Experts of a small language model: 13 layers, 24 experts in each of 13 layers.
Below are experts of layer 7 (counted from 0) of a mixture-of-experts language model. Rows are named router (the router's row for the expert), gate (a neuron's input weights, with its number), up (a neuron's input weights, with its number), down (a neuron's output weights, with its number) and show model dimensions 0-127. Each number is 128 + 24 x the weight over its row's rms, rounded and kept within 0 to 255. Numbers have three digits each.
After each expert's rows: "mostly gets" lists some tokens that are sent to it at least half of the time; "comes before" lists some tokens at least twice as common just after its tokens as in all text. This comes from a sample of Wikipedia text that the model never trained on. Tokens count by the router's weight.

# expert 20
router:174148134117124064127132128087136119166142149164072163124094156150101132138122104149121100126119081092140135126122134129118144125109174159107130106122101133143075154094115140123157131112150145107152177112162134165169122077144071135147106156112129124158100128102119075098139161118142162118148131180171129132145112128140159149137132125141123125119090126152119078121128135123131117109145
gate0:124183109112106140143153121101122110111102148149117155123112110140136104156135135165114127127171156123125123132105113148101128109132154137126173126121108132127123130142132139166195157105135127117121163178148130142161154106106114137145107119138131157092083073123125083184141114118135120132140124161132164104122128124170167139122197104103102117122120110150099115161099152134156132162100
up0:108128096123140160104099098071159112102138151101120117141110104113124125173125132078176149168093152120115127113132126123133075104137126137119120126124131135113102137132087150127123167112122083100131159138123113143122149097078120140072126158111136129086098107132150105135119146108093153158145156145105163104098139151135130146099140110173111155142132130136148141107106112092121096155136
down0:150144148130105117130125099125110155154115136117152179144098136091129091141189123145178133120140196137105113141152155155111141088137168078127139102169138182135180160131128151073134131122137073102134076096116155138098096179152123118152125120112103145137105147150112135129165144115151116125115130076096124107091160132124173127129151128156124113148114160083077144087119119151147114097116
gate1:101125138132140112130163156117165133163147134124093145117121135163100150117084077135077122141140151135149126134121137127124140132125130110092160161116107068123097124125135123152106150106132143139129154144090139183168118124104085121087137123128146110098124129122119137105127163077153141108141118110117157125198100157099137142113133162106096087153144101127148111086093115150077153108149
up1:110167115101111090135141131128096135133153127116148126102151085107105147118140117088077103167125117109160118107119098175113094130114128072092087102121173115069124122128117122127151155085157139158117130160163133142142143133106145123102194127163114141129155135102133133118085129127120121104122130095148123090168134134099126073114147145164123129118143146169116130111149107156146133110147
down1:132125121087111113166121131110148133120165154128165123118090146171116134169149097134102145111139127137135055113124159105079139120176089113159164129109112086129146108112156136144069094148153142141126137098131116091135136162146136101122131154128118105117139139171115119128136117137124102139124135157184143175175181144138149152134096123120153096087080120091132145156111136092143080143160
gate2:188111104120100116127133130095154133143137145123109126136117153137139157073128171129149108096146128143164122133151113116135113136112140096130127168118095114114135159142108143168111118040092137149101113144099075149098128092134117162142096112163146125153112140111118075152123170121139140122107094189139115109141151136087125108107120125150084130153109108189116145130168114124138128156137
up2:096127118123127130122085133114125122123145145110127151148095134123168124111119112119133149155113121135153101122130115075145164130123135143174136133059151083135128105109140131139184138132136102166102104108100145134161068126137105118173137137136124097101100147141115154153152138086130140104113136141104138114108153107120138139127158116121156125139079103110139136140127112158133087089144
down2:135143156134107108109140130088153127125100152146144085130176109135123105122083157142115116105131125106091129119147138111158087123132109087097151135165129117126165108113129118119156116122097168120108101112155108132108132110114121118140173093164107156131139140132143127162138110160129071128137095109154105101175153109116164138125124129155149112138138143176119163098114125133118115121134
gate3:149091136170071126133171123123127148099124130089109120135189152152107139138083116095146159121081149123091151110110120121133142115108150161158136106085131161103137136071186134123120156155146112130080112139084121085087145139155105139091149127138135155097130078127147138157152168130114147131127149143112122109142140136156133143087148114102171118098118155152139119111152165130100171084126
up3:133112148116100149101188125093096135118088172123143101142132107139103111115112139143132132122095109183156116162155156151136111140111116095109085152110115107099155145126139109114131134100135151153149089103122140141125122092143144092108177120131091152113104136131145126133103124141145110122119164120128126167094142129142118148109148136173100161141115130124138122166189123121132116086101
down3:136138195121129145142127128103118139117129148194117175079107123136140101131102114097107101149131094136163126133143107136100112106132098143124112109129122127136116094147113145106106159128103138123160121111142142111134124132169154131098157138097130109142124120161132124148092107133094144147107144163131152154140075118099183115130135103137119134137089123151117121128159118138162110087159
gate4:126152175120134115124158123121110139132133146128132104126083141150142134140142121152114149145132135102164150143140131154113132107125115116163118117091126123157144099086089124117106146129117107123090162112121092114150095108114101153138157139109105128155107127123126131197157169134120136106125154079177115126111142119128170104111172111125147117128121109117112113122134136128150168110086
up4:113119123093131124162109160088137112125136162113148111172150096105145152100180092140078138148140094161129186100146176125108144130123120172086130136115131175124117150086135114163077128150112138143059120150094122132103135109144137135138136158114108144117113119122174128137133134148124110155118138154139109120077137095150087113124181108131080100119107156178146119121128158146137121121083
down4:146128122138138103122115134099126165149093144165108145120156158137133114151117139122085112121156115126099113097120123086123127142065152138127133087138129128134119098103147121134107106139120160145191120114105150109145126140161109141140091164142133068107129146091134147134116117119160119136134121134168138137160108138122153148112128176145105098121063102129145152145155130132126109137155
mostly gets: " part", " used", " released", " known", " called", " won"
comes before: " in", " by", " of", " to", " on", " for"

# expert 18
router:171126119123129097096144130158166095121154072132121121150131140135137150150115121133105124139114104133140116102146161105130145124124160159168152110157132172162108179150137130109153133119180118121147143119138144113127093141164114137061108138134132157134140127136118088105138127121198111074127168151121144111134132168125137115107138115132152161134115134151120125109118135159161136131114
gate0:068096148158163070112128120141162080123105134127136124127124143128133146139131108123127091079114167089100141153106113096154138110108137133135149121091094123135150142114122091086155100124110097090158123140122104108159128133110135085132107167127088150135158141133158122113131098069099094074113150123109111161116122153117105177110135122142149165139137143165135085130107100164097105136104
up0:130109125133132139118138143148101103108130154073115101108126135129085110123107121114112093131135159141117167161133086095132137113136143157148114141119128172134120129138104128128125136138157112137090104120111122128092096096156115131117169127162152164118121096116120108144128124138112144128116171139133121142148116122151122160179130123102161116102104079116136128152156116171125107123129
down0:130145116132111155140130149158194152088113125138113128133120129134115167107113123155119129125124144129135127167130156174080165154105126124122101122122114160178098138091092140130151098141090136104129130156137138109165113137111168121127154148147136107103105165115137136123102163125130136117132167143105108154110122127118113109142149152172128155086111126130145144132121134188099136108176
gate1:131098147119138098146146141128113110123153104095104143129110124112145129122083153148176112106125138114142147111089132172105098148109119102134076122164096086113147107155163149124103130090118130180159139094149138122092116178147120119149156188135129121121130112130114134127138149166122122087125103129131140111120117110144126124112076081132121137135160107097099145128093105126155135138121
up1:149107116125080096116129131109132135129102130143126130113144153156176139117097182164163121109121120129100152080117108146149156144063103131105109137114124085161138085128125167115104096162082120124108122115148122155131115116160122135138123117156109122163150148128134150129125129168119094096107142138105105108160110131136120126106125105131135094154119140123154120110100158108101114114120
down1:123107176104112119153111120168091139126120164132139142103144121108111142145136104085124115114102163152120144116102092090129112107147120137104080106104154152119132092161109102077139187132142158067106131112135102131074116124093108122132144164172124138152123096122164157176148140105114145167143140132105109106162097152088104155118129141141117136144091159116112119134108120140125126084122
gate2:117118142108121119111139128154130116162182125124136120122123136131110121109168139178123128154150120096154118104135175135139071130164135128105157159116132147125119140177140117133116097130133155140122153186143104115086091153116114137117115134109122123137118186136134158141131169060145136134178103142106142130123133127090108132151122118129102141147148163128124165161121135128141143179089
up2:108153178141098142137164140144148155141140122143125135092145117124150131099138126142102132119155148134109129134100117137163141116126093103125137127121118114122160088137142137120160107143070108124131130128129148113103091136108148086132109088182157148128137125130127157081097139164127095132092124109098110130124100109139148117072144140141123119093131156137141142078168143102100099103119
down2:140093095136063125139138128129079117123172136118191177102127128126130169125146131139124095127128141153125127123138114153157139149128136094155124140122111177153156127107172127144211121138120129138112138127134074132146158120115146127114085164187135113097139140140120152119093122155162104126100093123122154126137141169106096157110129120113116156111141144128148152132132134120127141113145
gate3:132106152117111108166145165174161107153159149148080092133175127113101135130193104121138117118122151121152140131098152126099129109078128156117137113134121104179132136111146115146143133092169158130132133137117139138150111137133132148124129153146125165143101136122112111124135163049119064131161081139141124134103159097151105109104087126124124145132133118132091156114121151124134148098147
up3:147097152142154159118098093146109114108139119099141171109155123114102157116135128127145135125130124125088151137172081115163129126133145121134139123091092146104134142111124093079109136111140134131135107134162133124131154121141134119122148130149147115130148124082132112158184052148126108153124144118113141141120155124205112082146158103124126125129120113127122139144136099133096140160155
down3:133139101084132174138108120165126154157120109091151138112142094111107113131098137089133165138108149119151139141156177120142102128150097131140173153080135125146175135090145139142089139139173129171178131144162141084097138104112120131145161116157123135168111146165134114123152117148134154109109179109102173114116069169156119116124105141137147122123138124084141073091112125119127138097099
gate4:095150138114146127103126139140105139102089131135102082135109132097093159122106125192108149102157127151110115171141162118135140127157152127115080134105158162120155160129119144147158115133164115163160102112126114182129094131134148135143128142142133090147119126112102134144070163169152094155111180135105114116146152130115083128133133130115124157169084140132148130168095175136087153111109
up4:112116146127142153110139113121060169134124112122108136137126075128084129111109133120132116127165101172140121146122160069120152159137068124116127117122152151077080129071103122146078145148132131075128136126112088148182140148134115112142126069118143101153153163133104113092124134129129108081137139095134127102101125143108110153135174155117172142126147130102131118155159135125053133103154
down4:111118112111121161149119116106153152102133172137108133118109123131153084092091142119137132139105138149126143112090160081137119124118116166119084123157155160116102108110099146161099156097136142126148117170081062156112110127103135163130096102115192119134136135095158090143135136120143153149155131164122071103111122120152108151086131141139157130171180162120148088154134119164112124134129
mostly gets: ".,", " According", "born", "Note", " Pennsylvania", " Missouri"
comes before: "9", "1", "0", "2", "8", "7"

# expert 7
router:121109120119137114137140159146093121140141138128099145145125085151138103108100128135090144079123137152167112095159154117141128102094126162122157134142139137093115136132120152097161148166143099130129115150116177144093094099133055120114177129106127126119141107117117108109108162164147064110126150116113165076130160164184164124097155113137096120127070157107116113130109139150115144151114
gate0:111109107092097150124142150116139110133133107134147114111127188131120111112114159148153174106085110101143119129131091106142145158119124151083126107159129165136132184133091112091129108127104164135115126095075123133104146139061127158114151073092102117104138096107168121081161115129139133109092122121139128157098112149154150122098139147182135099147126152109127144134165133172111142109072
up0:121109131161153153152130114114131166162099166153139166078100148161113145087143148162083160160118117107142156125134131110160148078139145136111136113148111118167123114150145145110141132179093120132130072128136158112103138121127146142103139129129171156162089152152114116120120188098123126114141162112076115129084136180144095114161139102148120101132140117125139119148111122170086154097160
down0:166131139120170140157096118125100106148172143153082141138072152124107134110135125104149128122139138095132138159116142150134104139129175156120131114140103140159132112132157110125133159126155149116148146147157122091135162144089161132133180114139115122103099112149121138145108094175079123141126114080124210126146115176121158139110083145132135083127108069113105101115089128123097134149136
gate1:126136149128151115142124101106110136102073104122151120146113130093124119110122102087133148131109122134159121080126127135142144125146139152119152143105149131090126099108153166111125102127140124148129137127109124127143107141136119155173133119134131112144121119125140090124129112141116118113087134129155134106139147139133160118097172155124165121124100158084112136088125173131129137133127
up1:117118138127141129123133152126175091109109139146132132146147136166148143096144165145124102113164101155088152191123150131172099131142118164152135152107117093105142161180124117156142156136119131132138139104134163097129201126145153090121124178145151108135152158151109131112138093150108172157118105106112099146094116100123158158133150171113119127125193195146149149126137112116127101125162
down1:139154127157124145154105135130124161116114108144136161130114139107134120129186136110123122144127142146108121102137158175142147130107126175132131139157114133153112114115122113078145106153082158091109128093128101113139105123174118142135172127141077131092131121160104103114098126106159123134157116156094172128112088101151169152107133122085131116107110122132138100120151139166154130155188
gate2:126124121108178162163111144160164118159131114164140122106128102075132107102121157104153142135167121129134173136147133146101135145067125133097113150149107172099103135114100127102130158123169134150109141107128136183147113131110135129132140153118079125122153134144126116134097144075103075076161129104115140141134130138150136165115127097099129136123068139136121145089166155113161110141121
up2:130118119143110064171094099130166108129123091094184120106135115086134136133129154138180136131130140125089142138093114146129114157166127136143147118134111081138108159168106134169125099132129144122124133104133115117153120110134081112103129144143106104117125130154135105104131120122131101135111095114156106112140101101115120138142139143176089101103156086165133163141131122115120127139106
down2:109098120105121150116124136142150142123119099142147137153130165103130133122143124118141113174142151119120134129177139130160148143142156140123119165084105154121142133080094132142137140168094120137104135077173113127158125104063102165155160152165145124089088177167124163128105133131130145180131142161084120149085175181133130113149112140133125117115109133111134159151088132123161150104135
gate3:120148103152181094147122151114105105193144119147124156155135127122149156125125123149158103107100123152077104060153081100123117143091162139132089102180115135122083126130158084100141084150118171128141142135192123108150144119076108139154090150136113129165126144120104143144111145152128077126119148095143168148109102139171148144125155091147166131120135152136086150132128154145125137158080
up3:141127109165111109154158137142138123097159109087126121118150136096113157126107139172140133099161121117077124102088107131167093122143154104146148120124177132094149097110122124139107143154109109122131127153110115092100113095113160153175139156133137159145111123102144131115128128149131112101120159158150103121144118106131115109117149125133142100175110137166116154088127109123090102157127
down3:136098117167145101152159135114095149115136143117086089115121133121137131120124126129129109152095111124170192121125140188146136129121106138120125113122133133166134102142123123156136183141095137092142196110115083123123143100128119150111117134128112132119159150131147146117131098139118136142122097128083060107078115121108129121119125152103120143122112136132114114112168116194138160118135
gate4:162122129134157108156118155122140130124127102098076113148118136167107124136094136156144121118115144127128106158121101134118120119105128177102167143118112118083095101073099094130164118127109112131153103108130150153131127151151119131127141131134103101138126161132126138088124144136138105116100147149096137120141113132092106168129149090106149142138111098109093101123124112172123106157175
up4:117153112092071145104146104074150114125120105121175121125147159149167112131137122137116144135112103110129099189111149120120119152104111127136117100183172138142119132110175115166105113116088138137128132131129085095154095114178102080060117119121156102128128136128119153142108118137126129109131113152121143154092151117094099124145129129162119114166159160159117210097141116102148132118128
down4:140086120122103113144138112162129132139200110129144161130159123103156135152174107095148131109110085142112102117145106126140121106130088166188111138107133116158115138119164142092082095137131147112078107140128113179123106129163129137113129121081125124134075128121141133119119112149122147164103144111134153153099142162154171148135142113130109148145157155108172132134143127138130142071107
mostly gets: " JPL", " MPC", " ·", " Singles", " Label", " GER"
comes before: " |", "0", " |\n", "–", "3", "5"

# expert 10
router:165133148125102128135119138127155110140140134094127102143167112141149157140120147138117116119123182075144110157183174114148106116158144159151140140126151171144148138144101182089128170157174115154092157108114100137147132103173155153090127140099117109167123139118114120140112083144114103148151156125112148164142116160155142146097153115081160144130105141107128167149126124107145127131135
gate0:135136141117141076113096112131060103133140047153128143116132153149167124083141160143125121146120112134101140122096107158146125109121097195141168137110139118107126125101132158099160125104112110128143142123128144131115161133140116158123075143119126130163176120117097128107137139113130109120189133153133110083147145161083087130180119136142139146148150119103099097156078134190150156151088
up0:115158148115140174119118109148163141135122109144178118100141156146169083118139122123121140106155113137159131106153114103139109104117094137144109117105115132128125163142114147122151137156135122097157117100167097108141118174169172126089118103129089123119130126175099121150114121091148141114141127119149159114124099146096141149141106158132154136172110137112124160117093107134125091130133
down0:129115120121085145125143128135116154115117150124149170120142113150124155110096086107122088135144158080113109101177154142163130125093162092134098125124147140116139127149133155117103115129139088108145149108124078101162145138112166158138081107118109064151093141108122126126127090144162143132165164129092125134121083142170115144119144121143127126122159137166131176135168117139154118081158
gate1:124094147156108147162110142121095106141141108114101147142129096106132123070094108134145139106107123148122170106121138081106131138132103101093154123126102112115122172123126148084121171074154157097147161154100142157109091157174108146124135108150120124128107103153175114101172117108158133119126148137128111101163083143130128162128119130144143151156166115163154138112134099136145122134098
up1:175137136105076135174121123107111125116148083122071149148112102149146124155149116141123157122100110143147145131137071130114097124159158104139142165139120119153131096160108141149117137112159125098160107124146106149190204121128112117159163129131144127153118122070114139141102121136119121087130080170134125086114115109137130134182118153144155087110143129112116103141093101155127151130096
down1:116137109111104108145156122109141118155138107168155123126096108137113131086118145125133143116195137108114145136133167129162129137150135119114143124162144167150095130110115136149105154114151135125096134086090146123128113145174152136136129120085158104135130129143143142144111092165077175117133127155138140117080119099138135116103153124143127081152161118150116141116123139100131142132096
gate2:087118099079156074094112099110108140125111122170176183095154133135081120107106120132118127104118136146122135105142101146142125159173116117148082133115125158104132089098133138099096141139147098135080133112113141191163145121152121141172100087162145113132081131123124094102056125130119139158122126108113099128135149131116175114122135146139141095135139182170146144169173120148118124083131
up2:114157147136148123164116128146103119150116131138157145125147106160104162152092115136123138176148122147125120137145127078129148124151084123130178118153130099116120133105089125123131126165141104098144152138121127134122190125137139156087116139092083086113169117104136158095136096157135146124165108104167178148192136170134145101158139147109148169114163142158134114097157098143141150155125
down2:139133144107107132150107140119160100099111093101110162099124150150143121115136158112141086112183091097121095130141139172104126138066147161060095125097130138110149146135172106154154087116141137111165140123153160141181105123143179087108138104154142090146129145171134141119123161119092140150080139140141120150095086139114086139167138127140165113134092121135095112117151121157215114148102
gate3:128163168119122123142091107170114111137135131121149135093173139140141180109154101146120109086196120123152092128167108186091107139108126090136143176134133125139078120155108143110089127134129097095125149134104114113097102168176133149141136103137133130109111138168137105160147148066115085165132167089161171106138158153063116116139138149123102199113083125128108146108105177095156146106144
up3:140156169132150152120121155142120117122118100074131129109150115142141115127122119116113183135171120125144158110132177098127154142119108146165160145110124105134128150103101111158131139166109151118093146091105147135116140179149107122123164124136141134141145128084122118112150113154118138124148153128144098125106073106126158127098119150141121184137114142159147124108112150158131149123099
down3:075087136159159130123126116096099152132107157148116113097106123132110165111139115122119136108145128122167103126138076132106111134157122148122098172164156107132131153100156089150115109097113143093150120104156116147160159186138111118142144112152109129130106151092137151119139126066122143125174161148160153119102099148151148105102096140141126150139107119135146099123167118094091121176157
gate4:176144100113099119138155158134136138099129119132139177125167134163100155120138143124166165123124105150157113129147149161106146121165091098123140142167134140173148145144130155133142147126117157143115132103076165110118128119193160141113140128126142147149102114164125133163090094118146116091120153141139120103130116125139133151124161132134080086139101107153146115102160148123113101127135
up4:121140106170120065144140095141167108118133109143107125109166108109130134155098151100130156159107153177119108095150095133153132138088131132134130134181148104138080120117152144177110093165141135137140145164157168100141117159079116088161129143133140113112151120093128124134096148121160136106100142097082120106121121122106117120132118144105114155150105137108073138135171143130135146150094
down4:155146114139173141146134138175106138128132162136168099125145152132145133132112133139156094091150120112189127124162160165099163129174114141176148129126117134163186120096140107136165173110143142132129134078110084135093168170162149150117166110128110105149118081126123129148114107152115125124147185119105120103115091135149111100117123132130082123107084127105165120140115129100154143113135
mostly gets: " and", " but", " with", " into", " &", " through"
comes before: " the", " a", " his", " be", " an", " her"

# expert 6
router:131100131103145099150145164105156105108185128145123151134169134120097165163104095143165109112122173138110083138120117115127130123105145155130161140169105115093087102128069145105142092121127117122158140127113129110145130131136115113112123160095159092120160151113119129071173127151095084109096145130140129118145160122096137154134141120154124147153146116143112121105102117093137107173119
gate0:124126132093156109073138132165169135134067136110117119132156120142108155134103105111138128143163133198140124186105097131115113084128132102114107094123149139090084106135131183141132131145140155137126105131112150132147122110138099099112182093111168099150090145094137145127126104098098135101096125116119112130105128117140112139119149183155153129140147128123205095084152100141133113130124
up0:095132097151143117133097132102147086166089127152136128079131161156122154137139118140155126087120097143134139156117145181074110117121117150154088112132131125103108144136170149117122098173104155103157144131151143117123148141112104082097135113135068119128139123117106131161107127107091154118143128081086148160114103116119144189106162116127089078131126159161144103134110137124143108135075
down0:129139138121134127178137132127117138144139139090136127140113084162119142135144131115144175127105157120110118131142113148128090131117138102149072141111140125139187127108141142165150142116170140160147130131126057106090117111131170134104121121122152134148120162121138155154141132078119124136128126130148091131152103153118173122108082116138097179124135163124129185167147115113137199134135
gate1:122156126119113131155150106150144161142108122102137111123152123112108163086159126110141158067140129126148099154143114144125119096144121120103155157165133161068120103107101185093110096096124142168149101111112137079076124109130146102128179125106141114189158189133116157117121153100111087112097138138109151144113125134119104154127091120134190127149100120123139120123136151168135098119121
up1:091153094127143137117135112119122088147117126135123113120072123120139117103090119140097136165119119121129163127140105156153116103087156108129084113125133143136080154154185112150113160157105119141101097169159158185094145165155153178136136133155129151117111109120134103188087148142110151113122108134115126141131118135119143108137096126111091149147122137111106152130138134135139152101130
down1:110150145128099111107147128127078139154124106161138126138170151100150129081133129119155126139135116182130117119131127124132096130144139116094126117183163137127088101187105121146097141101114129132161158111124096101103111155126087112106110116112174128155124133109138124112144137081117126148133097160164124152127144138084105142109088127154167112143115079114118144114134116130110132138092
gate2:135099145114151172114093125155156119135141120127116086133144110094101105088163137159140073148114122138115138131149142077145129139126168153145103125112121139151136142123125138124119122090106125141139136135114112129145115142138128124115116120141137104149139119114101095158110136153118110112120113137126108087167175119121134150138111101118149130135137133143111143136112103146128090077131
up2:126113143143138127100098121131149160101108163115093125113173125102139146120115124125150098183113122135092140105112132132117098121092118150124129158173180132137103164134100146155136124162107142106193108116153115154127135102126144110129123115139120147149110103116120104125132153160133134134113147121149131095146134136095110176146163147113137097117106110173125121097127091117119121128105
down2:114125159144130114128139113094144110110142132147153117142124160191159076158102175154105134117171186104126069142137111117128162132150148160121141153105099176140159132121121131110112087143153145120088086089142135151088108141170089139104150142148151179115093098145109096161119104124092119137157147109121113102127096135152144089139121118115117139135100098131112122152127125121132114121163
gate3:111154119106095105140175107151122123123136125106166194140167133141135137113123138187132135135131145141148081170151163143115130142101152118186141107131160106125161124187144113116130127125175137187132171115149119119090116129136122163106088105116123150091124148135138192130135116117134108132124132096147182111130128108146095098149119122113086164109136109113110168145091148159137134113095
up3:133135154161128102146135104114176174137130124118139136153127108149129136119106128138153136069130141123110143118072143109132161127113096138157162127142136140102135115145128115120137137107136118136125155112121127091127082120130132128117100120148132159102137121110181142098146140155121112183141132132151140124144145146150171117099163122110110170147105144159140170140148146096111153092121
down3:131107138145141132159132142114125161136146143109121144138124102145166105133131141103173125138134142106117104104080093158157110131132109124105139131202133156106152120154146147131165128117127102143133095132148109110105101141104165107155116132127156161133140147157127141116104117116104118149166114073115144113157155113121139156069100116166148127099124153129131206130103109107077105126164
gate4:122088112122147106146116109106173109094142133095135150126143142104143137128133118131168093132125132165111116148153111136086124142096071108127130144164136122106113125133152149114155103133130119086136106139155120118164131115126153141123118145098140135117169131154145121100174109074126075139134131142139103134108135099099062104151177130163148179133150161175083157134164123120145120149172
up4:137113102118149130126121114129146145128170148124131140133115134103128158135149115079129145123114124101122132166166128114124086152150130178102174146149169129116088112154129144151106143124137142106150096113125143127172135176171130126104137099123095064097149179135105119094113100112110136152094112105141126128127129120134134172080168129163139146166152207186123106098159134102146127129142
down4:149125113104143106125111119076134148174111102115153156124116115172139087151107101143153126130137175080086126113168110109135123125147127098136152213182150112129103121136098111136126132144125115142095123133129124101131120147119124129134108129110133111167099118127132146145149112109122093098126109175130167147120119136135150061150148109132120086130125139103151132112116112150131121138116
mostly gets: "″W", " century", "″E", "–present", "′", " sq"
comes before: " |", "–", "6", "5", "7", "4"

# expert 8
router:132137101114130144119094149153119098140134129125108117127105142124167130121112139142096134133108088130117160100176162163133125144115175164138085103106113121132133187112107189145136150149159135139071114119094114161125121116161117132097136171147167142140124099122124120136119157139132121092124128152119148090129123121144136175074119106099150149140118134124127127116088132110158130104161
gate0:137164134126127150154098165142157138132135135105119140130162153091141131149128149087099125207106114166142120145123142169136128168165107139195154083130143161142106144119120129123123133128117136109096114125127160123151088109123107116117164111162092115129170145129132103129109139124168112115131108110114156112143134110150100131104141142130186180165149115130114083163150113141156157101152
up0:127141125137116139125157140142079079126117097136127136179065158140128105200143146153134129113138186116128100143139100086177151134103134144129142159144112140128118179144103135127125137105175138091187157094086110124108137139100157142121114127126134169131105130151113095092162134134098111171113118167130092138103142104092173109092151117124131081153180183136082161155107130124114116120102
down0:136101137107114131115091113120128131131109137135161140146137102164165090115111107155106159120076148150083149109156113152113107129138119139164147119122113176169087143114128120117123119121140127119106135119108172162138096129135148119147111134134134145122119123110137103136120134121146162139136146112156138108159110149154143101176114156168144116136125115131163180156129137081131141108144
gate1:124090112134118136161126114124165114125121135167098127070117119120117150104107092108115140102114110125125135108134122157096114127105167142058089124145131128109098155075164149154134103130137121145121109128083165090132129183119157149135120129112132152127126158147149071124151096168115122075123100169122116108153112134130137139130120142127120106119116139157109082134105147137123088122134
up1:135133118113121120147135161112120122125147123121138155141147137127073118144101140117144175145083099154115078130103145117084128152143112117161149202150168108111137137131095107091113076080110150122108139104129146135100096124103128134114133110133150099145120121132126129077154097133118131160075127126113148140124124095138143134108187148127101156145114159140131212176137112111170153137090
down1:115120142102132070121120128173144136140142121147100100139123100148123143175098109121146152161186119130184154098100141130084163132133122133153130168142156133150113113144089112149151125181125108150099099129117111117140114109131108106106123176134175113113119104110116121121111118191147098164104162127116116110099189124075121142134129132123133117149121134151110138090134133102110162152159
gate2:119088127141079136138101138128133129133099158142144110140173113143078120132089106101147134077123124114077144116100144156150136111164086084132099137154145122117109136120138106173111085142110126086144162161099103148144157118185116136156105153106170117123139135100110115092145100115144080148121146120159124099126140107121131120132119146164071090161105147136117129128135126102129155142102
up2:161108134147101123102152145159125177108152103139102114165153134128129100088109090146166116121159160103139117105067132097115116165124137137166134127160097150137125135131086138112064150109111093110129133092106148132114139108112137118144119146103140161128158100140142106140188161151073123119111120168102099169101109105132151146117146091136131138112167103124149148116125155124080099133140
down2:076166159170153124096101129169154167122146128157118108091086109115153103148120160083140110148124132135164095122125127126133156124120138086061122149147136135119151127140156129111101120117105135146183111115166127137119138162164086139137107109125113131088147124104121118132112120103146136121154163143141127118105133130106093116092102109093157129119113119114108118115144135130108159156159
gate3:149138130099156109134142148162140091126140129132114146093064113124125123092166141124126171137105086130137178131122134108109082153106161148149089101145106167103141148156116148142167141141099196137110108138138127166103098140128144125114124129156096114178139130113131166120125120133162102138103160134140128153121138179097107175101201119158151149148124114134148145098133152114148062160122
up3:095123149118115164163140128129150143126157086169152113131156173102102128113147098110119124118149087136123115146154077131145164145128100120116114114107140108075123095155155123134163116166139107132169141141149127150149108146123084163155165128106129180104148129119109130142145122148140120134139118109170133119139155132126107099138127134114082092129123075133142121130116090106140173154124
down3:119151139142126111140145120114105115135140133133121092114131128098099106076105186105154102117110151142141161081136142107130124116085149114115124104091094114112098100164154094113154152170128106135129109163068131117124144088099110120139167151179138116128139097125122092159148124130154159147147115131130103127187137136150086161114094133116133117129128138100111140068152118157103142113199
gate4:127102172133108124146106122125181114142108138146102145151090149132062154155161076108123182128109096137108089143131103073113149133139113139111126159144134157141135092153152119105119145128135115121186126130125133123108119099098147115161121127128125131136143136138116160129156160158133098124166140154171127133138133110087148137051078129135149116127105161147152141106149136103129115152138
up4:081130105153179132106098129138178139145101120132114128120077099135119127137145140128122114109106098117096155132152118091134068113140179112146141140091103122177149118119131121144117126123098116129134087126142094154107118118118143128125150112147108113147159116145104095097120188129144127088197173170105191134107110139118160091117112130138145114103118123079129113116142140125123138130152
down4:126081105109138135148136128111140094132136171093127117126140160156127114089119130122086128110086138154125153099162107140099122138120160140087091096112121106124107184119128145153125125118138179141113127112142141127130106103064126116122137118156105138126144137119138101125113113119152117106096135128155122043150115133154140136122149156104163084121118114129152127131140135182141114152119
mostly gets: " —;", " —\n", " Candidate", " Yes", " +", " −"
comes before: "1", "2", "0", " |", "3", " |\n"